From a checkpoint of a small mixture-of-experts model trained on Wikipedia: vocabulary 8192.
Below are experts of layer 5 (counted from 0) of a mixture-of-experts language model. Rows are named router (the router's row for the expert), down (a neuron's output weights, with its number) and show model dimensions 0-191. Each number is 500 + 25 x the weight over its row's rms, rounded and kept within 0 to 999. Numbers have three digits each.
Before each expert's rows: a language model's description of what the expert responds to. This comes from a sample of Wikipedia text that the model never trained on.

# expert 41
Name suffixes, CJK characters
router:485473482529527483520514557539467464497483493486503491473502501463510517507455479527488490478511513542557512483498514449520510497479459514546492461528452512477487467510474512525531535491523448500455513493562526511516477490539481508493496494529516520543481451535535499512472482500507516544544486481497454504498533527484474498540524481469537552478474508521523510515498497499450511499518528486507503475470516506493486501493548549509490531484476547494475517511483487484485503515514471540535518511528527460506529481516517514474519548504517522493496527513480504511492486548514481493
down0:491499481479518535535508532476478546489510499536483521551483476512526563532454518516518469547517540509512475493477530469518521485499501509470508508466505519513536501518454494441506480476530487538533476511524506502490506519504494531517483537466501511511520547511524494511501527527471534517515483489522539507506477502529452503491530464508556500521499518497507515519522508493502501477493512501473466523513522449528479534509488479478492495480494465464480550505506480541521468489512534440467554526470496488469517487500548456536479485518485470510518480466526508510489508479519524553
down1:491498544502498522493541512521490524525487492439483476503458486469526511462487515471510521511509475540543486488496525469536522539521481533496500543466517479471548481513533495479446512513512492506493556494511461502543517505506453480498518511533540548514563479510504480569515554510516461473549534508491509499493512510532456499531476514487517483465478497522483477476502478498500488501511507478519497530495515537487530536525496506520517468507497473468479499493533510523482455506510517539500497475520528522463498458493510492509468534498468464479494505502503506553451493496510482526
down2:519539499502515515480505500511489460503501523497521487568538471539502495489488483513484483499475474445516499489473550486535528524493480504522472510508498524505500493522495475462502509475467531523528503499499509480530518537505524536543485527461484533486484461525478524499535483522493515488445509511514532538536493550514485510511522496521500514492512529484457440508479514520480466510522523500490465476537478492476555486467456507506487468491510451508481499489538487503457499469503513520489526557542500510479494514490440485473464470495457460504469511467532452510489545488503475506
down3:526504488436529513499497477475472534501502480511477492470529479493505540470487473519513488544510533492505567514485493557522468502495512508531511455502486517526513482431498479522512497475510525494516527551493508500527480531482502501495504510505503523513452532504482487440504492485466481477500506545506490457480521511515496505525443478488505558500492521524529505521491518510525482486483510520485490453437517492471478496541508515506483504492530497525529496464530509502491469469521479529464490493427530488453501485454520474475454537514509484513513463517505490509520539481478478529
down4:498488517504476465499482484490500489533461505495498527509496442456502503532543445463517492513475477549481526458527487527513526529469517514513485505528490494504495533513546487509526534416482503490467478521483510493518493479481473477510511512496500527523491476566524525514492520524523513505523471496514524503478472512477494524524505489468503489520490473507470533518530548500505444494439488534491489522547445510478528489527492457472527488502508512505507528490480540483473486521548513507490491517501521479541514497508487507505486554554504499456465475489517529513533536501518537472
down5:531529521497502511492509547469521496536503535504503518514527522516539500517502462432512497500491504479513490452510519493485505496534527539541515479506485492539533471514519454493455532500483516503510508468463512466541506478497485512517496492489480467531492480473502531491509508522481479530494506538491492488522472474511503449510465485463496506496498500511529522494475507472557479522487508548466509484495503511521479523550519523462482520460534490451527462481527529476513549504429476531500537484447505522540439512525512504542527535461517508502516497486460502506520525521503512513
down6:484510519497497498526473478537512518491452542428487492531479508494489491490511534521503497474523528516527499494472503526485519486467461440493470460470517565496534527503461477532478498522511493469488531507537512476496494509501494520453490531523512479469504513513457491462513506526501454451522518490496499472551520508475462502449501455492533506486513570518482486524493461533491526513478499511519509481488505527511488483487490478517519467518490507543549490544538512484496502494479483488522469521531532542512484547487504512444501490509494520524528505457458507493471519512490522524
down7:559500514535491502522520490491494521519483534472500475547482486509514506537507482526492472498496494531491494491479472512495496455502531512499478528554514532488512515498548500481500457507504508504513460513516481523442515486503524498514506530532453509490496535476481467495484521474543476506486506502512527525517510459460470501459546479546514487477517443534503482500523517510541491488521523496505489491539518494496433476491462475546531504512505544505484502507504548473526499539485522507507490576505465464476486499474472513505516468469459490494470528492557493515492447486516521535
down8:506487470457506493541506516487522518452520486508485463465523474518507509541535507455491527505529473530464510518465463501510489521492522492515524512545505536509468473531511465527536571511510485486481524510500494505528517547495504489449548529513469509524521480492473523489509524462493505467498500475526532504476481518462500498499544537472475511477514481496467462473501522506505527466489470508494484461476525493463454501510510493476503503472490477487495493523493529494431483454487499458513526493504489480485493521513522496466471528517477509522545479475501494540471578481548500514
down9:462541480483517469503511484510470518440499517480490507494495529507505476479493521526502517508518535501486492527517486487524520474490523489497487493495474573499490500501502486542497510476500486492500512561463418492500480545521439501508490479496520482468493506540513532515502491486514496521467511542552502479560508535517508489494534434526526487479492502483507497530511483444475494531499534494495543521490567497531510501483514489495459489525510468527525479540463489523504485479472521520496520466458506522517476506515464526524479537487500501479515491517524510456498529484539553501
down10:489484483491457519553503498461498564498501475519512455487440503454465470564492496504513488539534507485509509464521511513525503533462539508517557495538472469519546482484536485516537497538482499496488510505460531495471509502468505521501428518533502497484522524528499508554541488524475517490503545519491509490481507494501465528534497509476509497493518505513509524542499490496477520499474516497520452486493488522464484476504506524499507526462506521502513486489502453504477520523454538537494489486490475496458480524497491449508529496491506501503498496529540445487448501467495518516
down11:508534545513500493518532487502483505462500528448472483528544480466553508479493437476558452464542523506503463512487508502531486528527538505531488528554525521488541503492498503476506545523509496498500469454515495522509518556523499514501481509499497564471508476512493479522499476528530510511477482477499480545527502493502514527488471535506433518484459513520488482475541523511507519474472522482474511499523485505501466465530479502499485497537475513473496535517478514510474466460497495477541548521488501484491492487529508487477503481538465527504506492544514537470534497497499481491
down12:473572509560505465510508521512519496514500455477499509474486530512528494512514516547468468484496531514496513517525515496479513471490548522529489523507531467448469525456510512494474520547536515464498503528472478472509521508471472497472532504510502528473519495481518505517484486469517509555474522512485470511495505533510538529510470498503510487491476488552544457571520464515477467523484547518493508519563515470520455506444509480481480509490493510542516530530470485479488505501493522475497541483511510502488500523465483490511506521497513478474534500512529494502442485523511479475
down13:475462517555562479455544478497440502502474532481525499511513491501513516495491472453503508484501492535480482512524468476479495540472465461474488499548492521551484479491537537486450534506495534459503481475528487477509474503514524520522474511475517497538513544479506498500451473533521510502519518478522477540448475482493485462514538494474494507537499506509516517503543505454470462503518481526480512502496527480472487501528512537510541496551513518477454489496469516488501508517478531490484519468513503505493518535518474505509538483493497479521478500516543519493491546467528499542
down14:491471437482518503528510445512448542514530529505475455485515481509475471508479505536504488499482484460498495483498526461489484528441483500488497470532500524522501462520492490509518517517504543480529499497520477476517527471510474549455468539526526462509513536511501468530499510484540527483508527479473544485516496472495561510471453468485485493544534486461479519497524522526507469476496470497504473497515502512504489529508524513522512494481496462453540496506520531497510451517531486508455494503515459529481479482526490508531495475524478454476495482525523469471483516503486449472
down15:481494512527504506493490495488502439519488497501496463519486480478484493511522489514543459520484547517491561513493505467475530513466463515529495448539499483521520517469538471486497485469516487461500479534481519504513484466462521466500498535552506512539483469481483491494525493493482497513526503512552507472472534492520453475479581531522475515493476477517509504485508519502512479501487542474515518466507462514486533519523509549519511499520474510496460497519502502498489507514432480488502473526454457580490507461478494505510489491506526515516447522483466494479505524490484542496
down16:472491464535533494488488505526537506510533516505452536513431514533524502460537459504467521482493519518468490527541524413500507514457510485467496505511490465490506507481486500534502496491451497488516471502504482508474542514520523511515494494490473521523482492490524529524505487476499481482491481500514499496502542482494463477479476466487500446547523541523454471456507493493483552522524523487512539504508493531523535490484463492508513504523475537509528482499490520463487477523494502485487541519506509546502525505498476481467505484489508445502456518464488494447488491471480439473
down17:527477514485471502513508481506513495496449500501500489474516498488474516531512529479488486492504466521542543456530482484539498451526508529481495474505572523480485519494469453479490525517550497512534505534460494528523508501512561518480509529485510511487529534473491487472505485488533530518539521494512485552481546479450491501500516489496490535441523513479517516524518497516515553484512510506474520483474488537499508526502484505499521513467522502552500482452484532461469509511500526520480472514524480533478526508473457465519514480513529513477472550506506557504521452479521520470
down18:442499525514492538515495438523554474519476506501512504471495496479501491505497546509532501451491531506462441486479507488496510488516489476513500501500474519463497530516530491486486495509475494499498461541456521487451489516503493472528497525535525490474488522501534517497506497474507539492512498532544476538478504503484503498495451486512448464522497479494462487506509514504451535536499478478437541494547509503480522498468526475505532463469494508538482531504496487456512488510476444527489526523511533507505539537486495522507493480468522484495468510504550565540482477525494492478
down19:496497505442513465467487522504489451503484512482488492490504513536499462513469434458489513480535526510495521502486514485497514499519458478475519492559492462505521550460507504565468547523511494497529490480499547543500516466495509524519491517475514513467503545492536495512517511523527443491498531478487479481470498499467496510507524507505493480489515486487502479511497538491503453477518489497481469492530460523485511492497531541476525457484514487492511502548432551508468486558496478494463463474513547460516478494497506505459503493549497476525531523503492519508531486510528499485
down20:476508538509495484520480443465561518478510471527493532513508523535441487480470504518542475533477502467469475467476453459509479454494490500474501512462506510496477512474475500484474494496443470501505531480507511519512508512494509523455489461458504513505515452506497438504507502517527504486542501463512504515477461487502521483526512507467490534495522504484484486489483521446539528510491500486477498470505507504470518467500524511534466495457501476453525516533512521529496543523527510470524470541513502476487475459510485492466537524476518496536492509494503548494521462492497443473
down21:533462508495540498509469453500507517533476449477457551516508509517495505530494482480491492444467512497505529502484476521441518490509544510483557476475506490487518505504506484499437486513499517540487445543476500523479472519469460532479501513512511475466467486494473530495515492533511516479497509497545473479484530503513494538531510493529467505476468466515521511488533488495477485514509504484464468514488544492487546508544513466523494500497511486478516512492453486450496469533511501524487460475458541535484487489465512439507478495510524546490529497494514532529526493525526487485
down22:507482519495476508526530462461474489493477488531480538486519489504487478547481496515507485511490489498534436479533477489472476507521498506525469518508506506475467484501510542497469475524483486518510534494479480526477502511534525477513542529425458491507480479463508482519508508448539528513476488456477510473495455513459500494521478480497494516460507468558551444497494526495506491504541493539521460534530510486506506510500493467467545513479447526490486539528489501497508476498514466479449549504518522488530498495535515529470513522516512481520516483472538510523505504538533487473

# expert 34
Vowel-i name syllables
router:499505503507515485499502554515538472485522503512469499451492469453498476497493471516511504487526519478551514489544489538486525503463510513512477515461487542429506499491484512510520528508484479512515490517505497474503475526545489527509500497491512533533477495555497493538479557523522511509473482512523479478518511505475482494487509467461557526486504526512474505481491507482492537459505499502488548493510516553492520495544530499475485539519489552505481500470504492476454537547511493521524521562526515484530519492503541527470533542503504476449525488512526480476471503529490514559
down0:488528482482479531532516469477519466536511482488462502523497520524479447478479518460549542482510494454462506509499479478510475496507524523500491507449513524516498475497504511487500486544553446474495505461480510507516508500502468526490486519482524532486526476454475496497488476492485520515517491475496520578550513438466539490547500488464462514491505499436501507498512531478484516499509510532482498536469436503512491484499514484501494514519470465493511525506504509518507469511504489494500465477489504524520498442514542493462483569521474503526514487520487547524524498489528494523
down1:479482491484462545518497511504444472525482521520498484511522505509545523516523530509541571500484531467510458487506483506474506485531471519525455529528476514548548465513509506462501495523474494442447529510493514508482509507508469495512536522515476460530489505507489544497509489532470549488531489511504499497476509443534529464467502480501487513488536479515496512536461525460494473542494515485480470493493509515484509491519477503516500498495473485481528505466481529504518498449521506503489520513491478533534494510482560537553505532507476476482553488503476504540492541495524496529
down2:508484465503514508524506491515536553498532496510517492491474528528487465504474502493527534528499493491503521531533522502517490498517489537514484492522482537548506506496516513502538486505463495507536520486455504496499472490560497445489449527543498504492508514489487485511534493485516534489533488531491467527523501486509526466470520429460484477524525517470488510515466519490524482478505515451496527487523541516485504456470452533468497492462529537528517476514468512497496499503448507535528486502501516475469540479481473475507505485488496521479480495453539474421537526448495527495
down3:513462468462477508487538477472488490495525450454515510506470467497523465524470481476507535474479491525505453464469516509498472534539503488464465520507477555490528514490527508496511514500522487520538503450510504524490493520518533510481535514519552471486522493457491490512500511475458493439509505493545508441485513495545502500471491508484465539530453535509469501503481516469513512515558510501535523523521495508494481492474514499436493499518488498535485514534494502509542545504489514504526495483476535500505511526539496502492494488550495514518530532446461483489520501511533474473
down4:500454534513511511499519467498509484509466495517490504507529473491483487497524501531498515484477526480540507488506535511521509479502507492529473491508532503504448522519503510499467453516533499500558460501490471498476456495504496540507491464549517538478504462529479524504500478493543468506500506471471487500522494482453474514547500532480463546496473532528528491482471468505434479466515505485535454482517520524525546492481566510532506523487516499446507494482473488521483486494512508486533534502498499538480538539507468538495511542473550504493454494494533524494496468453526532485
down5:447456488522504473495511509473518520446482514496500513493505492475524510509466496503449477530511507500505501563509488519506522505491504442492523538475525472484492469472515498509487529477490565496481523502492481459503538493509457539507533483500509498508504498534513498462484554515498503491474531524476485448525453483514506487515501498522472508548529530531450463471497534508483519528479531521490488485491456513467520470525520448526519520477500526506526468477489513502496518543451525485537490476505467481485485520504455525475511473494438471500532504471528483480528520495457496466
down6:518517471483535493505489549508491473498500535483485507502481513507474478485480473513507499520554529446496500461508517540508538502497501463508446516509492473430474490474493505510525523494535518440508472472500548479502540533469490487464536472464500502491477516528504466518484479506524534493484482492509472527492504525488490528529467527512514473520517545484495472501467464477522472536513528504480540443480474515457473482447535491492488483454542526512523509465508528467490537507528496516534492485491493496506511500536533518502519554497504478517493497470513536486521543544492489525
down7:506491528498504493497514521509496515515510529501506483484478484534485497454509473507487490523520490498486537490444554499503500466463500516482488519524494493541498504485521502523512485484467502484469511560541508497521542516497493502519529532511508517511507482466513457487502507486477524499516499543521528502483475519512520555527506530504483494521489507507499502508484504549504556520518504545485476497475505516460457503527538572481482498503454513530537497484526485516524519477481478556533457508492441535534493448527554451488513532498482454539531516516491503514543483515470441474
down8:445446534524550487470516511467523522504485522493512461503454472500455465536533483516518509460470485540511505494495509496495478479511525475501509471461499511496506495508491511491529467503501508483485515493501510459531504498520494558496463523475469511507500448536496464529503540549465543512480520544494513533499512469476499539527473500508533531525517490471506519514514536515502478518497459503483534527458461488548460477489514481474557500467492548500507490470530479539570514473482522513515475469479509486478501516493547474496489490499474495499470525501503522511528477526497503521
down9:538481500487483513464549537522491495503505522474465521534497468447522495509489495512480538525496494483496522529508497449528530485516547483524489510468519533535532514526530470523476508531515491486501496531480485520526523531530493489505491470511557476511482479556490544508499504502503509467508466466498520468522519496522498524489509518488460547520464511496490536486487568501486509477546527508474516495526537477458473480473490522462554498521484503491486490499547459454476475484514493544493535482467489533490491448504531471481511475505489497459473482521474481485472514489526457521
down10:525519492477497512480530473543511481518480487477502479478493499490519508524504477488499481489510515499490477563541480466449515471510506487477474501502496496509488445484517449514501494490499499517485481506498446530469506487554454517519515481519489479514493450469460493488541435509496471518553473480537505534530553473493493492492478488482448496499496504543526486510516528485471530537464502543479501471491523491487483494492487498509522472483464483481470514547480463534483440501501490479512486504463466469515519469498506474531492562499473513518554473468491481505478484530480489464
down11:515494486545524502462497543478470524493470509527509503492511467502504506511534457478537499507495448492551492513502498491477522487468478471512521511513491471510506483468500476531527515482486489524471529481531507470482517510541529521493497486499500571474479525555515515487487472517474531484488524501495496485451449466521531553513537497482534429496488543478498498527439526506520522477497506534473465520491473502525505543499483471497491452473499507499487485493537495566490494458524504516493488531508490488473527460492476532520493503490491470503486495529530470520545519528534523532
down12:529490497496512516481522514538520462509532511504473523523542497425517518534497501488502514506513483492543513527471525483504505509534524424515461507474469501488495509503465517510494547460494519462496533514468502463510521503488528491506565510501482456496491544504519503509567440503488533485471492499527519524453552506495488457503488485511486511491519491489472516551499510501497503478519526506483467483489497480494484472479532479524489470457441457499493483499529483468491506470464493493477476532508480485512472505500545537530480514497489463464504527475465494461504502462506456511
down13:481514513489486543466549531499516491487496520476489482504482506464527507447489508464473486525519475483514493485483473511482436503509510492514499507522504489514570526432478492507491487521507528488481473443472587518522557510500499481475526509514505479481510501500502462488497470519473517482474481493454489489492490445504505518517507534500513503520491484485497491497493518494520520457513477544490490521478516482493503498515451484516517491508455506466486480481510484501529461495538449519480484526520513558499451473484540531513464528453512521520497490507495540453524503476448505476
down14:501490498518485488481478486497480497498484539467518494501527482508485492494502512548508485544486498502551486522510521482515492506522494431487486510499462479483498486494488533500503478545481478509533525522465480473503513476508487486477516494540538521514505545493480511501475540537483492458525528508469533498507465514492519482495519433470525533531511503557530531541453513512464505497535511525475541523492467541485491486510530534491544499530486528494468459508489493511529535549472538494520547488519516452489491539491484524506513528500477472450520474526507449529506510483489567517
down15:557500475476489483504514494513503497523559563488513498531488479475521522497518479469506506512481543524481481474487552509488507507498472497464485527515494518484547525484453461525519470492487514486481489508522489527524510507517458527520552526496534482481516520510520515523527475522502498466494528484498521502501481460488510555479516494513504494548510514516475503511519556524493538536466527486459495508503484444494524491486493499491508502543495479486495533528534476493549485496518474516532472555498505470500507483470527495510503472484488491530520512434523502462540468503566436492
down16:496529497510550506460516498530497445497486511481514467504505508539478482506518472494492506466510489495504450497455475498521477512487469537469529530493507490496477484502522461548491517508469497525483461489550524489507490450528506505470508491468515501538494517490468508534506539505515502506482504556540525509491473534474525526487517510463551501489496532472520489503540459500479488512444508505521466491495509533532555503518489501523482508505444487504519518514469528517540492466440491494484507495533467491482520527478524453492486429499546504494521507469525493504511503477427497507
down17:510447467514504530482527467523480473490509500465497484538477525499477508441534510500503544486478494530509517483498524535492492522471466485506479493474502506509481507565523517469500468501516533468494456482495484478534502449527487461485536479511487520525527480526494525511516512471515496445460494564517492442515503525514492510502505521485474493498502554502510551538520501559427500495528511475506500510500516498525474531481503465545539489496477478511478481467476486490495523492467507506515533483497495511473476533507457500472500503538545513501439486504505467478463487474501510488
down18:472490506484515513504463528509472476516508522527513516514513501512527493516513542513526521512495514442482442479496517520506476518445545490483498471518523521575468498480500499496451475506501494483535497512506503532508473483461462509506452532489467497477502469514468500499502453484489506520464466489531537493465504494527539458513494465506442472498488523462478539498459457462543467540455485507471496566495486464512531518537493501476467526468542516464504501501514523455534501505508471480517516482493499478497489502468518467505501503545491509501497507543502492494491526494482485470
down19:479536485516459523535500533476509481497511495503519500521519498468548501472503475460550497499474463539493488502475554470536488532515489472444568506522474521495498552489530502523503483527515510507480509479500481468480468470499506537496476515536506498493490488484504520492489521479487475499529494479512477471542507495525528542484495517509510497556484514481462454495481494527504478530533463476503598466502492511497471535510502489496464469501520506525513452527549485565524533480505512493513447530503469470508507471530527515536496486510509482486468493498481503526497525496502514510
down20:548512489513520493496456516469495537477524486423465491481490477525474461487486483549509485487515457514527493487498502504498504513527506514500483495472533500511498528482487506452527516461479509463519495518499497581568488539478477498523500489479515488504471525515463484515528512505465474514480473464482537468484528458493484532528486463518497513499506515480491545487513500469520460475539500527461491528465507460530533455509474492529471465522489515546548468481536502469463483520501535483491470504497478468500504462493489513494534512472494506489524514489488469512478538517475526484
down21:478473490540478501480480503514529481554477555477507463496492448508537500530493480490497470496531523467474474499487505463527532485524512492554459526520494453480470493531537510473483504505464519458493531477522466504512514477471489563498526530467460486523484519520519481475496495498536560537483531482509493494504461502503522507492530489507529513572502527525508489498513499521520521527540500495480501456496506481473485515545525501511513560515503489480485537501527535506466533490476523513507506520526490555524450514480532496476511481527506506494525527526561508492497496506507478502
down22:474491553507491483488504514520498517484540476470551499494500489520558489471452492517508486499545435483481501551473479504476510480507508512523486489457542528555525493496533482521519461498488486485498511496509514491530468472508511493494458466494510464496500490454556517471496486506504499482498519497467525502485498468475512529517503471468474494471465484489501526521575519453521488511471503563506496504495480512510456483484518513552513469492502510492498446558532483510530493521526498521515469479488493479449505532544463519514501470482489520528514508506517501495505491482471538548

# expert 57
Accented Slavic letters
router:499504500487507523492469505507544523504499501488482496472471487500510502487468531500475481463478487485530527495517491485488497507472513511514456524525487461455481515469483538541525488503503477493512507508550495480513464508515505481520479472452505524492524522469516479491513562545478513551470478495535444504550505502494496567502555487523561488494514521507491493456505513501511473463512530485481531497490511536476506495546506501477461525535499554544452472467537487481491499498519455503531492515506479473499539485529550546518522521466532492488540517506484483491508514549485508501
down0:480503522537501496508470504497525467505525459469512480518525513518489503513512463493498443518588484551484531444489481470519489482562543566499485506496537498490491536528483467477458477544505493517529508476474532480487513501508469550486495517482503482505478517472513473486506527492506455523505484512518506476472501477545462468504510471486504491475518487516461475483521496522517485461523497507474493517510453499475499454475520495460491504471507477503523526459470504513473502502518510541511456521533519512463490494474531551490498528486499514504460516465475503527550505497509514521
down1:517470494459487521525482485494516527492455522520521510540518518536516480531483518503542513513527464435445483527509475499520533525459506476539476495570459530497489508461482518500485515503484481492502560484486472486451512484493479521482488505514447518504516478482485516471516513500559497512482477506492496492507458458494452484518476489519516460460509504495495513488473536446507527481473513488505452462522505486517521491518516498506529492466483537477475510452483506500464490514536466490491483499484481560522505511528491482516470489507501478484509492525549538515483545465509523476
down2:528497502497506470526514512482553553515491469476508480504457507493493508524440503482511501517537506510500469512484472542500548521458516515515506526497477457464519519459530517499483494518492449477532504513511520466537518507534509468474506471521495523507493530507483488464537528518488525463507516478485529438489461498512507509484470515473468531517486503472487465504464502535520485516496533488485516524489453506474471499472504449473494476478521512496530482518520542489502535516493491498528459521493529491488486511513533549502509456439489543552475506512529510467463540537501537490
down3:534475462490532489524486538498504488493511512501478539470492514526499523511484553515490507499483576525445470469488525503478505456518483485522512488451477503513470530485485504483463511440490470471467480491467474516533506502504481496502518492464520441486491510494579482511488496520502493492494476485518504506472500523515499468526515527460496515512490501456531482485520523466478495515510525515524483523515479514494566530495488463495489500473480524442548516526470508501468573534466461537513463472502493501533505484486506491495492486527475502494539504514474535515505496533484486463
down4:449510524538498432517494485500534455491539513493484480469522489518506467521485511522520506442485512538455488473490485517494531438490505477506479424515495507506483498534526461498492496505503466510538494538478492493522491530515477489511486472513495479469486495510511525490463464472485536480524552594498503525522507545467492461528503477487508489491492489492500491506520491556507511502494463495464490458500550482532456481499477495516531444508500500532501503508500488504532506496526498480509484505519515477518477528519488525519516499501502472484473524511553531449501462496522483514
down5:478513489489483474515508454544532535499439473477491490504483493509531455522507514441507452491482527516538495487500526475501526488502506522529456491524500521488497489544467473546503515488499483501572499471518486542550519510499571511523489501523494475502521462517454518497481465500490503463515497473525425521496501522514527504536491465524504498519491496482517505493509527451472513473506519523486521517536500490512448510482515517489495521486490480481463475511466505537489461495526491461494524515532512498482502469443512529516503495533529537539529521522491466503497537480484503530
down6:540544470526528483488511491518507485499463500524494492521497514540533492484527513512487489489468506463527502486496514509448495515526534496507432556471470474452519514451495513527527470513511447489503506513561498520518521496488517510489505505532503515478512526467523509530511464435513527501496485473471488509475474504472470504488465494511519493493533510498494482495475523490488518469465514483490512504526499488497468512448564492499451508469507504520529516408484469489476498491517496429526501481475476478499487503511489480501497508510519446476524516531509479495500524557540505507
down7:481505455494476505452463508518488511496488481512461527536456505446466507481478522514507536524501531482481582523485509497471480487493507507486487456485515507559513478516494471486490463499512536466533436461467543482505509499504526553505493476533488473481512509547508530477502485513498524530485506521508488516494463485501503484474507521491470509511507514564497513469545471502506471508484488500509509513494480526527501491522525504491468460499453530516522502491511505529519493542460497474557522484493504503513483502516514538471490474496511506508454545505470474470541484567456506503
down8:526481495478448476513537513455491460473499541545467474441541518539492497462493498535503460534480557449460497508498482544527550510493505511487487469497472500509519492510506480552466482480496473505519510494515512496471437479494503471489478489524503467486474456500471474503489537501517496504478476493485482496547510499534510475477492519499462532482536501518532522487478496491492466543499533496530510513509512514470525489534483545486479494485483503517524502473485517431499519462502482542486510492484528489510522492519526478520459516502496516501504468502461493493531528481525517429
down9:545470479461536485553520515520508511503498507511507499508445494468535491481491509506497516535480525498481510434505521486496470480521497512434500498539497462511506505446507493458491461482477523522444515476492484540507501516486465520518468495475493469506526523521509491498471530572509513490446524514531523483526499487519489461460517522483465502475509513491491499505462508508543515509486517473484548521523466510500508510523513507481481507518508472469536474433508506498501571493477509530468503489475516495517473472509532516482543541497485497482502498481507496530499462491435498471
down10:530521538498422477487546523482492564475502491519505465530529482468532500485512525464526490479520487467525477501495534479495509501495479497501526468532495442516491507470536478524527529480487503524510509487526534543479484475502500490494465544483485510485502522512490456514485511506506487545506535503512526495457481501491491559529526517470510532501507471504508510488508533496506482511480508536542450526499489512480528506529519500526480472485459510493484523500566530472503490485480524470515511573528541505499521492436504498542477471510525523476519493534519530511499539511525490470
down11:476482514531476549459468484488475529490505489507513471490474482466534489500486503510521448481506551516506453512512484510498486533499500501519553494496491492486505494485519477513495504507482494468482467470508493492511520492504515489514497486515531557475525491565506512531507552483494528485464487483552487493457464492564502513498516470543519493530506540560490497475530483498469535466491501543493476496547485525510559508498526488540522532499472550516483450487477495483499507511476508542487522470464483525473542493542501536502519494461495538493496490509462506519491466505473537474
down12:468526492473492501514491524514494507508492544515509469471494451522511522425456536529494531484499528473478526465496518501531512516499510504507488475496458542507530462507511513499480523509461504504498480501477497480502479500495524503471493496470507503484562511488485504497517557523512475458473502482518529470489527465499501485475525517502483513507498536510497439482447528471450489518506517464513475473504494554502525464498541493503485475511452471486500485458488469493485539527510528492456471488511454526470518461486519503481504483457521495474541488516459441537503479503449504462
down13:510496472484509529486485519507498469525527503501487510539512472467537487465526547489516531574507511493502496529494489482528487491496485488483536499540490519543433487487478517536530537464523490530514487451469474561486519517493477519530497487491533497483517510492543532499502506507467526509453493507486500505519477542499513515483463483509509488478498499499474533557524528523487499485512524478497483486485501524476537515547509497458502505494504491449478460511523548529476493510482504541475488506511520512488478519529530495487565496563509452478553476506492517486535520536499464518
down14:502507537507527555482504558486473539530516483539555508495494506535468545520523525485473467515531458502504504464509474475512459508506504509489499462446489485493478527468505518505540504499492527477454448513526528540497541491489528478443520528465493508509504504516511500515518503506522497484503513527486518487566517483505493486525489485513526511501534548459510520522539510499536565496463495520498472472465483520504505505489503502490494553484485448520510537467521552466463535481487488514502475476472479465461534490494479481548519482498461490508494518499490501492509478477499501494
down15:482442531470488473507527508517499481491484494486511499523495495483466510501497473505502417511496457538509500511509486496500526507488542466496488477542509502501467480493517516484468526505482485507516449476498502545527464479493558518534456503479443538487591533497495507499553518558451521505514531479499516536521536483479507487530523514476489513511478502500496507450516488476477477493497493477495470516486499534482498462525492485507521516507522523485472479482489481516447477512520510512506454481478493533512508484493541476510512465508463527494494510486485532495489528513512555560
down16:482553494555519537524478555512513460489524482498501505479499493521532473505480476535475508491514513494503520529498483528495509490523529562470533520463516521480485527472543497513476484490486527504487523522477463467482475486456524493487500507508475492493490504508491473511503531465534502546477524541542460472500472548501490475506486483523502451494488494502520510524515472473497484497515556497533531457467483476496493557480501469510499476512480495512534494506525485495515533476446479522516488456471516497536525504533475566477519510537526518499498510528550512483507452514458532476
down17:532517545513503533476460508519484498516497471535473477470490485527515533513485529516488518494525480469487509521510469516545502460497506507487485516503545501493510512526550502455462524481501474526483468502493516482460496441494515532520510493476448464485537496537521490496516489540472502463519461492521513558533497506485461466509498529534551470464452482504487461499437498535509461483512501511502503473500447478512455521482498479505518527507482491540553542541471490500540521488489506482509488498493461496489480482502469510538522478483490530516512521551509518501461516507499478521
down18:487474461524502548498458512509486445491492483465476492505549517458485465515514584505499536502519478494527486495503518478509480544505470545531478533481496507456481517532478532515529460515513511481527510492514462506512504523546444481519497505464518480439485503561483519518496499496477479534504521482495460490522513532501488494520489472513515486480497476495481514509496525498470530528513536468523487478474533507482467527463508481496477509508545515466446489506494498550510479508538494528542518544536521518485482504471457490494475508503518491473463459488517459505487490498472504511
down19:523474509521494480541500488522466471522512476514483515506484483489514530505438518522495502539494481481486540491521512487479501520491507471528520522509472499457494480433470488513488485447528542515500503462510507490526467475461497525506549482507460462510509484531517501529501486449540497499510549496465464462482443537528466484515495503514472458483497470494539470486518517515489490492491498495504472453503498482479427526475518511501518478459515491542557478495480510510436481516475516526523516528488507527494497500461500517517482472505500530465505504529522473486465467523526462489
down20:511515488506527512548504501479486506500489476478490497550520516513511462517474481497503542519510501498563495537538491507470476509493471453508469519503506478466509484461531545511526553524511493481524489477502477545506441499526475488470468507522504491498494468487523523459487473512486435474492499508495479479457468551486568524516496474481523486531506524538524463492495486488483487456505519523520520502527501514441495494477511513469530531463517511471534513514494488511443538531542514502499518492466490501466517525523476458497511479499504485469530489519548459498474479470523478496
down21:488493489466525514521484445453473521464523455507518508528511515485506516520495540520506479482487519531526494523482514487533526485527439481498472514491446547443524469490479559493487532477530526448549494489461483511506476542499515546479517513511492515524493500552505493484497502480547506537506503479525512523514483500461513468488482496532512505516485490489501484495473500455479525496523571506447470464490488492511541520518501506472515521483449481509476513499482551504452545528482498481479528470525533501518491480496497527481493509479465519459486491519527493507481474490526505510
down22:507554497520529536477493502519518459506537477442475556511487457476511477478484490489518503495529470482483514512491534489533469520454480512533492471471538579532511457520517492478491521498529483458504520459516491515498530475492479514503534475515523546506497534489484502486479489519533447516539495502473520553492507485511542513466502509458523499482475490491539496520504471486484513476499503534545501484513465452519514483573483533483491496478502469530496525502497522509512488476511486515488501479484513488481467493493555532514518505503514496576526535500489503476523478499519496514